From a checkpoint of a small mixture-of-experts model trained on Wikipedia: width 128, 7158 steps.
Below are experts of layer 10 (counted from 0) of a mixture-of-experts language model. Rows are named router (the router's row for the expert), up (a neuron's input weights, with its number), down (a neuron's output weights, with its number) and show model dimensions 0-127. Each number is 500 + 50 x the weight over its row's rms, rounded and kept within 0 to 999. Numbers have three digits each.
After each expert's rows: a language model's description of what the expert responds to. This comes from a sample of Wikipedia text that the model never trained on.

# expert 23
router:414550473430511504552468492455419525462515509563438501523544514517438460523593516452468408542519528553558484487559546577578517440520533513498521551519500565445544383442508503464413569510494462450555498434477468445528557558476524460607534555482438542616518434517565489517520479481421332557469581470500568436460504569500500528489459600457477541539462520449446496454540471495425580466489
up7:516532489550544396516520438492533521485492524545464492444559441498504471504527417376485510454496635537580446479451506401532460470531464417518551548493406562564516451536532488524569451510537519504584541490498513560564554608527438483551522519457606492502490509539563528421492521535440492589440461566473474566476423528431464514451489596429463546533374496429462529458488533459461558555480
down7:514480597564479424540449514429553485480566506557574519552527541496427574434516485407408514582466572449489577518503590468445545460507467547459444512498417463483475590488414458602507510563474435461482560542477510493574401516519491551467513521391566508511569444479420457483498521453538516475426476550533453457513568471515487538429483470415457499422513536562553467439548549577546563445539
up8:476467508461504459482421530521426537477476508539585467577490524564442556505565506480482463531575480511474395407590515488511534485561565514454514404442481541436504517532515440465508487507470479526548554527491549593504503486551538458591433483368468527449568458472462518501607549525468393404437532536510526439501458547472476467541472587610513547521552483551446528442541487442439417556382
down8:514509489443424544494506532407503539507524420551476545533465575468489515464425540482534510397490470435490565566457558530479463487551398524564504460525536548532464474473447581471504515463477468503569453498468489545578467513602531474475353546497519425572504463531413459510464355472534450644526545464434458540559526523449523463525506443485544512549554595456483463528505451484588502592555
up9:434457583436548537527622538484475500528464427532512416496450528452460450530470512513594501490575533440577590491424473497463574474445474472392550498399431543516473483457392430453477516497470553495530496508433464485571505479594435447569505527577448476536581447460515476492501491500547624517445567515454510451533501567491504530547581555522427497492471520401523537382512530522514566506532
down9:533528438514492572555459437488462544453499408515479461366403515463562544469462534571432519563514509438449478504574565430507486468628475486494569468558478544469500577389523614479565503602518532492460496436565560429535429534497493508446429422415489446520535501495509546534429538479476534487490519469481482557459526478535621448459495467564618483521506581449570513507496519491456492470480
Determiners and possessives right after in, of, at or on, such as the, their, his, these, before words like first, same, own.

# expert 20
router:499480470515470528411395465462439527425602528497446409485508513414546541551496568497483530581541504497459482476519531546624558431593489442474478487467503497434541522594505367537474457592462509416613431512485482508541522538415463519519517467485510592479432448536475514546566567575487402512510533497488508474446530532473540475526434523532593444473533500466607477409510477532483476550450
up7:439447533536454419430493588479521529492499427542427497490507513524507554468541456443462514524503453479486494546484511545598379526503549598554521562492414458461446533511549458552498448418503460522510433560423478357420452458438477540457513423502492502528555456573476497552484531482524468588541415523434532520452542511504576470545614603470472464611433491539487471568521479534454542445566
down7:471436535425482436508592427502518546524537533476465528467483497423516515491602459509520480491473462444559507442460457437523505515541451566647520473433496541522462433526406595492536528554484514546414482476544511513477521489483520489456599480523563531497403556350502538520505380471503493509506504567542462540529480453540587441644452408463513541503573473562543510462462477567517430554483
up8:498527508464544486466564532580493505499486605498519454467541405572491492561465559448501336468498440585491532486499449407566487475508515584522483457473462497504449504495498486423585516455549477452538449554455574516500440451577489519539535473451514495556537464475579454532626494607538561544519545432484484524482626497435533476535542531370488502527474486453563461543575426409448468500495
down8:524556513502457480404488487416487477491446560517466497606495520406500480534519512520496436519463518472493511488619486526465520508536478411429513444518540524527579495471498498572402562519415543464575514476628452392453542498501464486473553347518584560448543480526432511458448532487540488401467491514531541451534438503547505532484484540554509441436522615505509575439499540561516419608539
up9:418556553571557404432476542529501481545463438460506361496538463477505535572502505496513614534500471448611521546473570437484511414496473526526497549477575488507505523515430573485434511491548508498533490485524501478457526573511414444445557489500460397570546564561536612517441469440455448425495565458468520533489534509480541471484555550446507470470483456483535684401524552489493510543467
down9:473497634463544541583509466516562516471441487491519506463488465538476461444482515612519427546561429500448505482357483527470481502446462524490450419566491486508433537457462534450549559573489488500516578434416496491544550392451574522532532537547589503536513489484477443489558482563505529552558419516547506517454432461462590516424452449534452611535484540499442427578385547511450548554505
Final pieces of non-English personal and place names, especially Chinese, Slavic, Turkish and Indian, such as Ziy-ang, Lesi-uk, Zapre-š-ić.

# expert 50
router:512509506515460410446535431515498516446496550512528596499504545554467485513479507411533555522548453534543559561460605458586494541602532470513515486502475559444514421517413564480485613558433529518456519481356483509566619491427481507519538535433508514397443516511505517556522533434509479563520504497459665500423570426457535494494497411535463523567433487513475480515464471448474499499420
up0:450521505484520539417526419497474535502551543468529524446523475493484484572543526457472521466503514589457449432544506508614449512427564404535527457532413519428488533539555517484485501597504525518573527523473518452547492433499512485472565500593614459486583479413403475454539518499545579574470395464483544482576641490515563544474441395576472461390480563508501459552466443466503477514510
down0:599513463470582584423449517548576441476528465439462519559587458479518506564547562468495483474545456469543492503460575516560520518552423517416528453566513526447491565542546445526507378505480563534498402494467478482505563529525477517506500463534507558474460536532448506487448430648478483487508503505463467535473520494450470365488643391466459504381555487526511486501536424531535504518400
up1:487445537440492539497475515518473549530600504455505511538552472583496446518526491471446543491486541481604483509585559477522590409468468503556409505343525375552535563568478507507464485523506452534541550466614493538414502415408462415479554482527518459447427574504481555533506536434396450399596483550553482520510451429493448528522521475472551487431502484533510515489538440511498422502465
down1:527582526494488501535528452572535417435384526518451453509454481478476617596490437494487437507478478441497558500480448535454469429535483425452534606522553539510515517493461444474593546540483503516486494553407490402434603552530544513533461464523552495490539498449529511528512471534554486593320471503494577501543494535517582502555520438525492540510447444469407469468595539532410529441464
up2:519530496489464455497415421557512520486511499594555428482512463393525530477528401471496485437531475517509505492461489554447594501383474629510465491432517457462529484499463481404621462456458525497593541484424453554459487530501554594499522514495519560623406533524454545547436554462462621498535525460467504636560567549518455465464538455515502482482499488476587519470525521461459509440460
down2:503551486517474526585493418512428526580563475455521447494368512516547488511453483432461468529473441556467543488523494563504469415524479361395455454476498507487528489575524495536479596521394497465501558570581484543528485534596441478392571567497501471551554596627534393523494460554472402491492547597475480519468508506472434480551580465501473530470495478449452504496572501522514502522482
Commas and colons after names, places and infobox fields, such as Production company: and Macomb, IL, plus quote- or bracket-comma combinations.

# expert 59
router:431574469451502462532432496456442533469522517587470560528531538501415441537551501465461490590471571554583482545526530598606523453548541512477546533551530489452500401558443488463413508549478493417571477435478460467518486570454548428510554546481459533547450437547542494539606503469439523522458591454476529435440519566551521529491437478415544541537461535424434526454578442463425574426478
up1:476579558400470515475505513452609606526371583581519588554564513512536483467577562440464519570460560483511463518528474459563406557474578436467557497520450464508435435465478551455466515461530557502490570427390390459516537548472492467543519522497576514588550415480445469538532504508523432464523471474486532450445471535449455475427492426471491529531463519535424458446512495544546562484557
down1:520547562477585526482519550463448515606491486477463486551520434453508546562456521475602458464508478412491600454568546511457509485413491410489425517466504458502390427485438537610452492559462549487525536500529413489485443517545479567567520580403547534404507528525432498515440520537382544450483480612559485533518442518558455502418510509465500465523602507512532507474498537446514458460605
up2:518514475468418507523497567536482518466494423497499572521430530548445448505553551571409485562524528531459470468537479468480441470560482595564562552473473465546537496490480493337486443529530457516409579503415519405440586540496526495555566582425398465431433519503474473482580454512578542566416574422473501417557583461406492471476507532447524533546503499469452534516527561528471461541501
down2:471459566480530418500515448509426457525523491536466380537493589588534444457475444578413603557497422541425426513577460453514490556445461484419516514515420519524505574582519504540569540489527576499503453496461486468426596517621513486443476479452440440506525557422508505492415479450562487588547582536495519511467529554502532593453420460459485493452541549516528570443481462456562498467530
up3:453526542445571537409399590501431518509581517546498508468491457466503560527586470413477528504460452518530484495492548529477394518471619453406479509585457516432474487534542487502629506522413484577585555455502539441490510544534516586450483479476482484552531454576558401518530423552506401482547509581477447464482586536548523426473468387482508481501476543505507566494529537545424451485516
down3:445572511459474431551616444366479464499493505487509488515500537519546624439471528489560478355555475465488416512542493440470521474568519512535506480478538431520507509520468447502508525505536505507479522462526511341545535546499504483507486494509552522558451558482534606477526582435484495491381463540520474546564387414505495523553511547526447595404513469547542579515523491405541542419512
The and and within lists of names and set phrases like of the year, plus endings of South Asian names such as Subh-ash, Chowdh-ury.

# expert 10
router:456554487441513459493421487482430550425563504559445436557551565564460464562554540476463510582529560531559482546527545563482527453553544426451537532585437523459545530540464501443470512567461473421549512424447469412548470579456560442482567541482489544492476464512569506538556506525459521543426572444510529464478539585565529580492446441445551545557435558421451509431597409467553557429508
up0:496489469535493480504544416515538499544516445539445643500614482437504484493486432430431442520525513500532471578503592518487478516519536479484540445513435508458494563580547525493524497491423387454593461460365551503530424551523491493467487592522489481527503525580446523506448564500459457488509468507561418535422495530481603531578555390464451549468541555535538565440607556482538486415508
down0:498534475504407441505491402480455513518486504512602516535551546500536512612464446502557461510501499476501478500499468500426466430538431498585577500568488509468505448495431612572465495579488523619444433424504525513648428407505510570478363471521492536504459617516455501492529517541524462538522449498443509540551468514471521425503551465518491548504517391577495445442544473532492580423482
up1:508471500440497511438493482512473560459589618507514466454519487538527526617393441534517527519562429421539477431507434519517454464467476445503481495467492477545548430584412465565414564563499499548553489449602475475572525502449437453445435582561460479480460505475567471578527449444499489485477604422580541544498577469457533568486565483495541486485428515560534475525387526444485604521476
down1:443532448475521568489420537341375421435391510446523474483522529505531540473464526520439512553524654440585503527508529449497479453552545487540481537430450493590608587540522466444488500505530507515512461451523461465456491519521484441537493471583576516484507474577458515556424499551468440407502436499559600502551581588503497459446524512476473527538526528513440477450480503571443535484505
up2:438482491544453511548551467452445484475474588454524468499505431488531520547465559516566497476475476508569369535472507477510510418524543532512569430452610462444451549508498519467472530565503408510571501470502476481473575464564569358515471593536534449493483395561486588533453582493439534505424489395504394563451487570487483596485554448544496449507456492537384479465520505492573524521458
down2:590532532474508532487418486493471521432448542603482530432548485510490470519475416524411492531537517450429557483533488548478520504497464416559548484476408492463455545520544521502448419534535522526511453514535502528514507483444427520438451413487608547405470420496526462494489466439535564501656468429548475559513522418540542568531503520501619390634521576527424472541480559480480460495540
Word pieces in the middle or start of rarer words, e.g. son-ata, hom-ocy-steine, t-ension, Sk-irm-ishes, plus digits like 4 and 7.

# expert 52
router:420582463470542462533446513466428561442559534570451514572550558565452436540539525421452502559555552564550481517492526588597535471550522509463527543562482550425522531516473487454421521537459467431558517409456480452521484556462579444465561560469450582468454445490563500553543479481454383508455567491466542443440531604560543564525447518439538559545462535455443521460533428477464560450561
up7:389470468467612482477485491477426440475430557509518400529448511510537431559436435515406482468561557540496452549631401630501551536495443460533507491464422476471526388583474471501493478505543452502479476490459550488461466501482544441580481612454508539513538516491482532518578469558571515410556537530433435456508506518547535530531523607488451424478495448515514490538537402548512540514538
down7:509553477416506516531495513596547552515493549529570494532484556506573603472585493420429480536528459451557459511568563488453526434415463545461486511514498447488427505445532515517577428549523508524457502432483538482597569528497419518538503499394411490502460460538413532591484473550524512525526545582423489403485523507545448409341443420479523473497472467480570516467563427479530508571472
up8:466523466556429475465492384534546469569554502513434533505584439569514472545528475508470514457498493548493498528546522476626452433463571533507437447525469566544508512581517469550441421461418566556598527415458420456492509590583496415489480544546484507512491473519486512452406493451504571595461588504414538416480502584454466527510438591548510564473485481445466548504502429461478542583553
down8:572547510503477482545419494473459445577488485501448540517467472504564440539600553464416577444454519489481485387553538517562578479503516450425558432523491522392467568550440535545469480494416553450494513486552521597549471550505559460537506506576489558498459455469528506513460511493568463512505468453542478477452509566532588562510449370440447481477501548529476594499452448353614506444524
up9:508543455434519383421433461565520479526585520535498526569540479464453504602520530498514475418648530445550411483520506617562528504488515362485496460497462475522495400548489549510581500528525414484502489468554420448484420488422501444531528530474505453506545385529466509503452454596476484554591516565529501448447441513533535478532518466478560446562459515440508425576499532493528497556479
down9:599504548541505507458477554463450585561457523434503506465472534418521579405546522501541491528474510493460520543597519344565498444462486452561525440497463415467560519508452499542451525501504535493462467569525504486408484504544465464442470484452525566535479596565558508606568495527485506529444444462503513526481385394524522485482472428510494684471537461480549588484482531458448543478465
The, his and His after prepositions like of, in, for, before nouns such as first, same, company; also titles like Candidate, deputy.

# expert 48
router:390494515430491452420513441482496470500497635462515524571507542621441511550503511534502522544502463515506464487562530494622500491616502553495463487477499491427565487506463529515500495454470388538472565521518491389476546500514530463526510508516512499453653510549565620535431565356508533609512531492475482550513432453546594535478407480458470526467445499483433468493479478510542477484468
up0:435456544506560532497498505495477479616529499461501524541492551386545551517504464404546554401553430531526604503493535459484482454496523453479563506452443450495512547464520480469560528448549551459600463535486501494511516442532606425475423460544375563420550499568562605511407552430507482465614524523471551445508483410480476456473480485480488507584561465458520452474478552471457607539463
down0:626589453506468495518472487488584516483459466551549559381541507536468513551551552511429515529575497560514489431599490508502486528481462510455547478534525455539507521561428507521501431499473473433532568484428460533578419526448466425507515460464573478564567483424493472475546462605505478434459552508529596464418522453519527464554545472471398462430482502527407564600544421455432567494417
up1:523471567512440424491496477474480592487639452516491514483470492558471509431478542477481415552458461544535583557546445612484417517525505485475523442403571417484448577568475460481455618530554489475506549456645414562451542481474492502532491527533518525493529544500440453515467490562460513390469493519454477505595489480528529427466451549527441475500450487499453454523611513413468474581443
down1:446489495433469507492526552518550410501463616537455458476502391505498526531509501429567520421608557484572367588462518489459601538465560420393509498584416578480469492551465518430607470482503420548533502442506511469461513489514512513452534452559436503484529488578417501503524507514480438475444504473604514487506523517475557506512446485407582563540584473551541470495470515496460548440565
up2:433490562471543458561492404525508495493524533470522581580499579517545594582467507590575467452487511487505489585496552528516433473468420478477600476473640458541399367442498439554562453418491529520529524518457494539533498489474510465506581393507459493489493494547407589534517494533525509518537567502500511547501423483482423489467534528403469499485461550539498565480488473590491589417436
down2:525454442457400494561524574479417468494535531504580565499497491504497548545494542433461454616475450488513550544448488525498457484476528399371561434500465467458600527482459572502532509562482452540433651413505432589542474497349445529493523523476504442500529535551555529476482496572511462493502541476540562519497513491490515486484478489385503527485536540396574603439528476512471561478488
Bare space tokens in infoboxes, tables and score lists before numbers, such as "Platforms: 2" and "6–4, 6–7".

# expert 19
router:433556444456510500540434491463439539461566548587422521551546548496454437577563457438476459558547566558568481527570552570516534446553543472460565527550459525482562556528541487461455468516454458461556509412460474444564484558433558453549582567478470563452518427552583459545603487517457519562480544474479526443474500565547512568500467502446511574567467555443446533444558429469619561469533
up3:533516452441468447459543464497579540466453512556510491430559518569527443563464486452615524551603486526501520523430437486493552525510465499524582468577473532408438453538528430484491471550468580529495535486482511496573556416487565493550560554462505492433427401517427463512498450583508504536470484464472419427549506458478425501571460479567465501539519592580404498537438550473529568361428
down3:457559507532462548601549514576505441557482506559539484491492562441424608429572445526437487442499557408542470526452429472512529590546446505454491460481494530614409520460521458542506488458497599515555585633419491542515473496552496481531487465491602552473492537527530450542441473557437487533468508489473520513515544411395515405454466518512497441490493483449473448565440396487466444562500
up4:550502485476523504506516534529459451490480580537429441585555484476553573462522471526486524467460553497559562476517517593459487515539515601538508503481446610476512486480479523539417494491490546519538558477445512445549506564466527456546557414480493455571549463504566465493430457419369457452480425534608417516561472463501526475491571523515537442507425434357459631528594532419475500427519
down4:517471490534488556555544501524530504457491480524452465515549572546554507531429458462442524496635463605446479481522462482569481575460455501536462563448456472470469499561459475466505486549507592528580548461559457512476570468665546469462488451513502665485348517577472563452515542481481520470512474558520507441484470484438468484441491508450517456426514463514457460429494586530518394442431
up5:464467520526474487504465482526516605447466433479522441553503463530455518546496482503548472586506466469582427402481543530440514566350470421513482502594557558413477477499523496604537509534497514539620546453578478469584504478530540499516560492493502572416458518546425489559529503492487586468442475431554405587399513572479435529443500532568471468538544507556447520407506476531525504514413
down5:492529634465489533519432505507516474491523500577495552499520455533529462467504485415522403537456595496440510509425490525435471519507442548469585432593374528487467509431470604617497556522470479467447543452459504452519466495556482539540421481463534554403555594530533433563508491486552555532495542525534514414529506425508520431517560567465450510553525474449543425396607474514433488444506
Blank and pipe cells in numeric tables, and noble-title pieces like Viscount, Earl, Lord, plus sentence-initial The.

# expert 7
router:432574460408507482528444460480410566468533484564467547529549586533441485573583595429489516568564535547553491511527523530493520462545541486449533531548457527410551557519506437453446453578474475435606499440494472449539486517419552497509544542444466569554513427501573496550486517515423555459416554418512565446412487559539549575504442527447515536528467542442431542431563436473461529435550
up1:440469470442537431503536451449547491499525625549500521540516546487576462492566550481442491501543486487468511510428591437504632485554454541465431451486515468453505483523532474508531453562532454531496572477481506489309559485481616518535546470488538510499432478528502468496478384529544593532427528470593502424450486528533538514527467565446518452547499467452467482475578439484443450617413
down1:617529533506534466516459529494462576577515493515486514557485606478481457524503524432504467472508467406479536382542461449519499530468476426503462413566577455540501541511504566461396504576496532456472556405514474507474499527507537594499529537443465484473534445530499563485407494546466614419582496437491555495533479372558490525594552511514587499480446453470575520517433388557490435515443
up2:491546518497418512469537421547543546528543514476416468565515622513446591598467519382515506511556567571526480416533535480426492484518464453492560533416496527452576441567460539488491513565568498526547497540576447541466371552467536521485454557483481495421500500459464511507476509478423556508452522519573439383532397527546527539468548496446479509627456472515487564425473520525448424470483
down2:594432568457503479541488499502480445505389565498454497491491458528438527401487472510575501487487546617412494421512511518510428556514435557505469432482513587483441485459550474493461546533451602542487488449494474507414522459485446587514507551545476504532470645567526505497547615543502538516553504480389561547548447552490474453417485475539543519558461491557521502575426422507464389506437
up3:515475465486602606486410502447453533513605447500535494539463474566514395540527520490521563526444589495510480549467576439424547489550591528495461469468426514475536575422526501433502483495492622548469425511505484533429517503459482487380511474498496574493546470520472512514469616457571514463487469559447539517531581446499557561525409456518505429557401474532493553536547400496471497427425
down3:462534490567565480465467513449448515511435538565564514547585480500458525459534550486500457467508589423594535554483508418370559467487555550481434415538473561481523430423487449543522563558487546477575468578604584499458482478481609435547506499407497526562412454478442485564533437397412470504527493496555534520534463527461520538441555486522485513441530500404486447441464490536517581548484
Mid-word continuations in names and nouns (Amn-esty, lux-ury, Ad-ult), plus allow, to, by, tells in infinitive or credit phrases.

# expert 28
router:419585451443506480531465473432432541459540513574445547537569551551446428559592456439435527551545556566567475529453506595505548440517518496440492552517435550447531515496475466441438465555480505445561475452477431437514505551458544419498556547448478594467472414512563519539538478443433460514433562463452565425455500575549521557492444448414524556551430509447438543461553451482495553412514
up7:490576496415527590433585459565415504513485478534527462577550453510424523561480526543527503536565465403466447535447457510457604549554462465493491558627576474500486573505413500453442512536503435474483396431584505563448514478546526401484512546463521498502453477539521521571456587448488512446513515554511512534449503457484487586495538507422483437531579517471492512532491456490342499594496
down7:502498516499515508537475563551404621440454578561494582490435530418513482517554541501513563454444546460501510462545512500545512498474544512549448494510554530604559375554507389585484463512445611420513447513488499512464554416547425527483505506527506489506477535510408559462453445475515486460470567439537522386443445501540469445529405487408580538546542465443502611472437489530516555472516
up8:526456468507524460411554512420476585461479538548544492402504544445497461504536544614489562559448438601571509498505468480431488454474430513473513490510486493542563443470499411468418520489537548465524561560453469548494495474554477433533580514461484523378477491547525579549513473455557416512516524467550494542559484569500574522544641502516500556451397532360483484448537436489393470506522
down8:577541570536494528563449526489452545467502472470533552506487557443431521456533569514417587492437489480468509515467468510422524477492510483467546565427512524461505511437538426512523545524432357504357479448475531544552458535508575553525543621563479422470562469506546439463503605431477514521445484516554486604447483499552544447422565508482509450535562434586503472541453569484481420409539
up9:469533526525513451532520559492471469423524545520442484522543615453454450597380591423530442510562484578554435585480450625593522524506506473527475522506479473534509486423500450432432516446452545469509507517444508544462377528508502484434446540465463531405591527448534494515443524526502534492450470508453551505527532423505519466531535441455498440634449567579470498621524466486444495505533
down9:520533569599496528464479539581497543505518569503471457479423434487506540507497466443442547507406518466501476291541512440419473508468483535534500485466486543528510533498445485512546567435517559551489492550486552524498522521390471509506509517477459473572402543482542535467518500499516497481494418586574506481459400593501423419425476429554491566484545563553413618451511496538601463535520
The, its, his and commas in narrative prose, speech verbs such as said and stated, and first names like Nick in result tables.

# expert 56
router:429552487448514470517463463443435571423594505574450483545523567501420424537570542428464509554519555564585490508533534581587553430541518468415560542529446548421557466500458505459471548536478470448517511431449467442539456566432570461505575580479458565460487437516599512554560497497474459515426555467471539504456509559537524565503420461478555529543443547472479557426557402495496555447559
up0:576544543511490507562485434535513571437473501519582539539535605546479498559492459560512531389473543566588531432494445511497473444535525469428514461523433521481536541409497539495440561415489480522446603563520431338439546480539593532526467446462489480552550457494425539522403494555389400572504467456440527487539510423518510461486430546472518491515553482511576491461520437526543504475489
down0:466526457486565585505494518436484521451469492480478474551454466561414602495492534570516460396535503551468487509458486493463516424533626562357456576485470474468472533568429501471497487487477485564628627489483515486470571485474496492473585461545431577480527537532432510465551447477576422454623520525604453467494493598516457456489490467420517433488447471482478561502489554524482519549474
up1:587445420456509571501460510471364538451563559565512484488516562489519521487581531432485507464531517574514531497488432459494556424550481502506531513520457527345554478526455410521472581471501441583571451474429515480454465464527451461420442435426483416422478488537496476538483579536556477505515438474436512484597494516513558581513458459547532510568434539593499570460524496522543594531582
down1:508550363513470471554539484414447546463502425553531510550509459495499529433600465517530460488551493465518501491600525550517394515425532542596518525448477501529569543557510493502559520496504493518527581596564508466591548492498497475518473459546477465454449518509447439477510551562520534512427496452623459477509398467421541440436500390493482482464480344575518499532477480473581407537553
up2:513483572575508534581520581501392600557529512482456519474443558565451451456524564460583505470480455535440449490517488467506441508443509509487417597544568532561450613456557434437499451485469465491545499474547490471457541528381415489453412462510501617522542420518568457526508495447484514535429544481508522567476620424481495491495475460536505504468508469504474560404545549514577518469603
down2:481509374436431462545490458482488515517417454547529433587503520492464446448497392471460470428536480537440483603421439561531513577571493525447529505462485560507505507492587446594517551487469482514507468479541489587550596440495541476448578567530582591541468557551476534557386448533499534496530573472525556537594507516471450501471468475477482473526509555470557452491386420416525471527448
Nouns and word-final pieces in species taxonomy and general prose, such as pat-rons, Microplut-odes, over-time, gauge, Animalia, Suborder.

# expert 38
router:516550425467608468448443447505515509545513490509376588533543452555457469466493588543489541558541510488478450585557548529502552522517501489499499496534439500466513533457415466492472503455505495434534421516469517505505549397503513524539540528531466470394539518445494540509435622431528518478449473524589521533516505436466541538377510547546495513609527507478441538437555507586421556510319
up0:446528459561538461541501534476551489448524511430418506533477427495526539450577527587500468469464560450532449561418547517525537518544426613545535453494492499476541456488437487519451547503598443483592559545447395516516462406552451493537513554592482557493612557419510556493527458570477457479466520505412516525486493488584383529442419480502422567569451469577433512509509462496484412543530
down0:560496583489559470541436463467503484541571533521562473504578427541524419522567542451515535580463456482503486524532426520515495502423487440497574540420472421425531484508498421421520494435538550438494552497454493543637531484574542474534531567433504458485506486524504484566486566536462500483498502488567545401506450476465512508576481494461637550521451427542535406459582519374469388489445
up1:400480529430521501559572453435560469535508529404473524490460448406471449463549604488502530554448454592583432499616463496551560518498501564481498435561458450503510579462576533481546524432466496512511474446467490520461523467481506452457601392502465520507445486540550504371460461543487510526609462492483523467502473546500525516521563506488498519491571566468637458509476459579534438575407
down1:566500492409493522620555457530466501522574576562497416497471545545537456480467486487435506566494518574479458538526451496601488475437500546481554478501447554516511440464500418591537523557409513524525468451427495563507459553500457464527498509476466534555413467576499550512511394493513427505485459456558571517605526536427546459471554384541521424572334475489439484480439482565502509498556
up2:539541456492502469510579521465512460501522435417510472446462470479470493561506482508412542516518503502423458467544588459656514457481543439515611533486466511457555483529408458442474503561483614455445506509518512473556503489528436499511520547511492569589452482528519504497439523636513528491557489486421524424429418366465588487394504531614514489551539530400487460447551545524462475510530
down2:430536534562507476550510527541416481573467431609483508471564442486388500451509554489491492504592488510521539580460534504478447465479500436577419485501488496509485474481550484600524379500461559494523395376484398568569529430529570534432545427500532491458524447435532487492499529503481454440502561601485551539484592502451488458468413474510469506562552571493514529502480462451570620472525
The hyphen that opens a line in bulleted lists, and the second piece of a capitalized word starting a line, such as M-or-occo, K-ar-el.

# expert 8
router:384575480460495522503462497419440557434580511557465465524544562446422458586563511436457510570507579536575469531538526547543528478544524472441550546520451579478574494505461461453471538555475462416546492428423438443539442532404554450486569559507492557464505477522582488533559522510424541534433586455477532435452490511574540564504437520428503580547448558454444558454550413492502552479535
up0:479526495482589547610448552512547454420504482345516527500379466368499579548512510490514514583485567499554439615492587487474464461532536530481502451551487583409527472571531497490486512480469498510478519479431528564534579529405508536508410471570551575459494516517476511458517550495501460512366494479457494489465588459483486524469554450489489576424458563518444537496497463437466586503504
down0:534426510525493504573472498487550394472485390533504457548545538540474601411444488538483500452570506491539460434422479527468485488406542514441549450537494468536490507562529486478583525568586474520600488515560559473542515514514472612500524556410397531496570548524502430459628506492462443541558460517452447567510441547439554428470492469446465519501409572486555432490565481387482489501523
up1:434478543539527489463491499436539475477560617503501536484547494438466485535504512424491527476466583436501481466419492459537540459419470430415476485480506500546479475480492460592505542555569366521515523519457455519551501478495637436496484519622512569518421531569450500629503578456509384517429581523598576458469511498479475544462579367488474511481509464504428487535461530515519462468514
down1:505514493450471466496506551548502399463491511441478479464518530466541543476457505493484521571481503564542502528449506585609525505485414467641471490455539513459454459572509482446493547478568454459552566489524473489501540547482478531566509410551552496443634482445523405550578504509496514536458493553459480535510533482427451524379560586528538470423525348483544451576426495404551550417472
up2:569578537383582572483553491516481587429509496434570550454499509537419519459560534470572548545515522480383508517481457507494511495499467444421490453473403515472591481445590505508417510603502532417543495528494417563503502508542548491485604474569480541405504475401499526547501531547517482560555487559428540517440487513499524517402460466436500493529429418605477454473486500400495496472505
down2:511591445555445465583559549505401422571440518481466514528511450508507402501587464527428506439448497472534445521535491472552525517435504418475487557477542461517530596551443533450572472506460448528513550464470598539465497425470493479452494502525482424602524498532413480553542449425462460388434423490554470515533524480555587483498485462469485514466531613483511500610510518602520514622521
Content nouns and capital-letter abbreviations after an article or section start, such as one, cargo, ship, number, OSI, NO.

# expert 51
router:408570511457480473500470510429445553437521512557468468537526557583449468552593381483475480541522561546557477519485549541545529465538533462447565550559471552422523502531461476466435462536470460436556513448456462449560506549451572438530542559467474576452553440484564450555561454523444546467427530474465595427448547586557498553482454514437539558554432572421468508462551396465497578430505
up4:524404490585434426488404578523477564405520469543468559559510601474484447570496522452527548461468513471456487500509649487522490517512549594424505546467510416594535471492480536407466497506458451472468452524444407496517611463535476591554447466465532465479459483497479467561434418507479548516539498443483551482506500495557454573493556582506514526485491441470497502518624540453423509445594
down4:427592504406458552505424500447500526452463485479533576528511473510529489408575478439587571465514521568544488411516527457450569517425507445457488564582423422467528552586518473499489435432413517542567455458508458441453494505440532527549434508494562458512579542467540496489535458408524571527506458528496469487524533572536493460528486509442476576438578476652548573497454405491525579493524
up5:505620507365449452536545483548576507483538551583491490518459552416530437579469576471571502480469544598449477539501498527518494533475472500500548519607516422467496488529499529445547435521424418537522529483534476532534503599518441558552457437524414460470389483537568500516484475504449427527533567429502460448450460502534551573535514536490541411487549510470394424506548575575573495425494
down5:552565541542589565497523444489451498483466440513464534501430561493482477565474536432486466480556565462555497507438558503556489504559485512567448442545411506475513399502464428406513464479530570507510566577585492512512413504555516556513597538527450502448515399512502458521464556483489502491511489509518466422495513460527332465398473511543520539439445585498412560513562558550415596547428
up6:490562492464521593445557420471517512558481464503517524462487518452448501500558580568553464508522616453456446582404499406538479548440525451526485522498449478425540480531534492581506520468439473502493518410578502543442528538569596457422496517515491544473506508478534535536420534514507443556495486384528553528477562417503511547423556543386447399519478521542596497501496499582495549510354
down6:536488567502504518511602480554500463461590513603398436479515476520543423507491458408511488483471399500442603487480474431385586582514513408586431415499524516589537463524489532480503505558523570456561523509530538584487561566587490514490464475533530443552476506453460552432490446529421453479504470480573462512477466512459407512525517516467551529484588486452550466417527440562486432582531
Pipes, blanks, semicolons and percent signs between numbers in election, sports score, and statistics tables, plus event or Pts headings.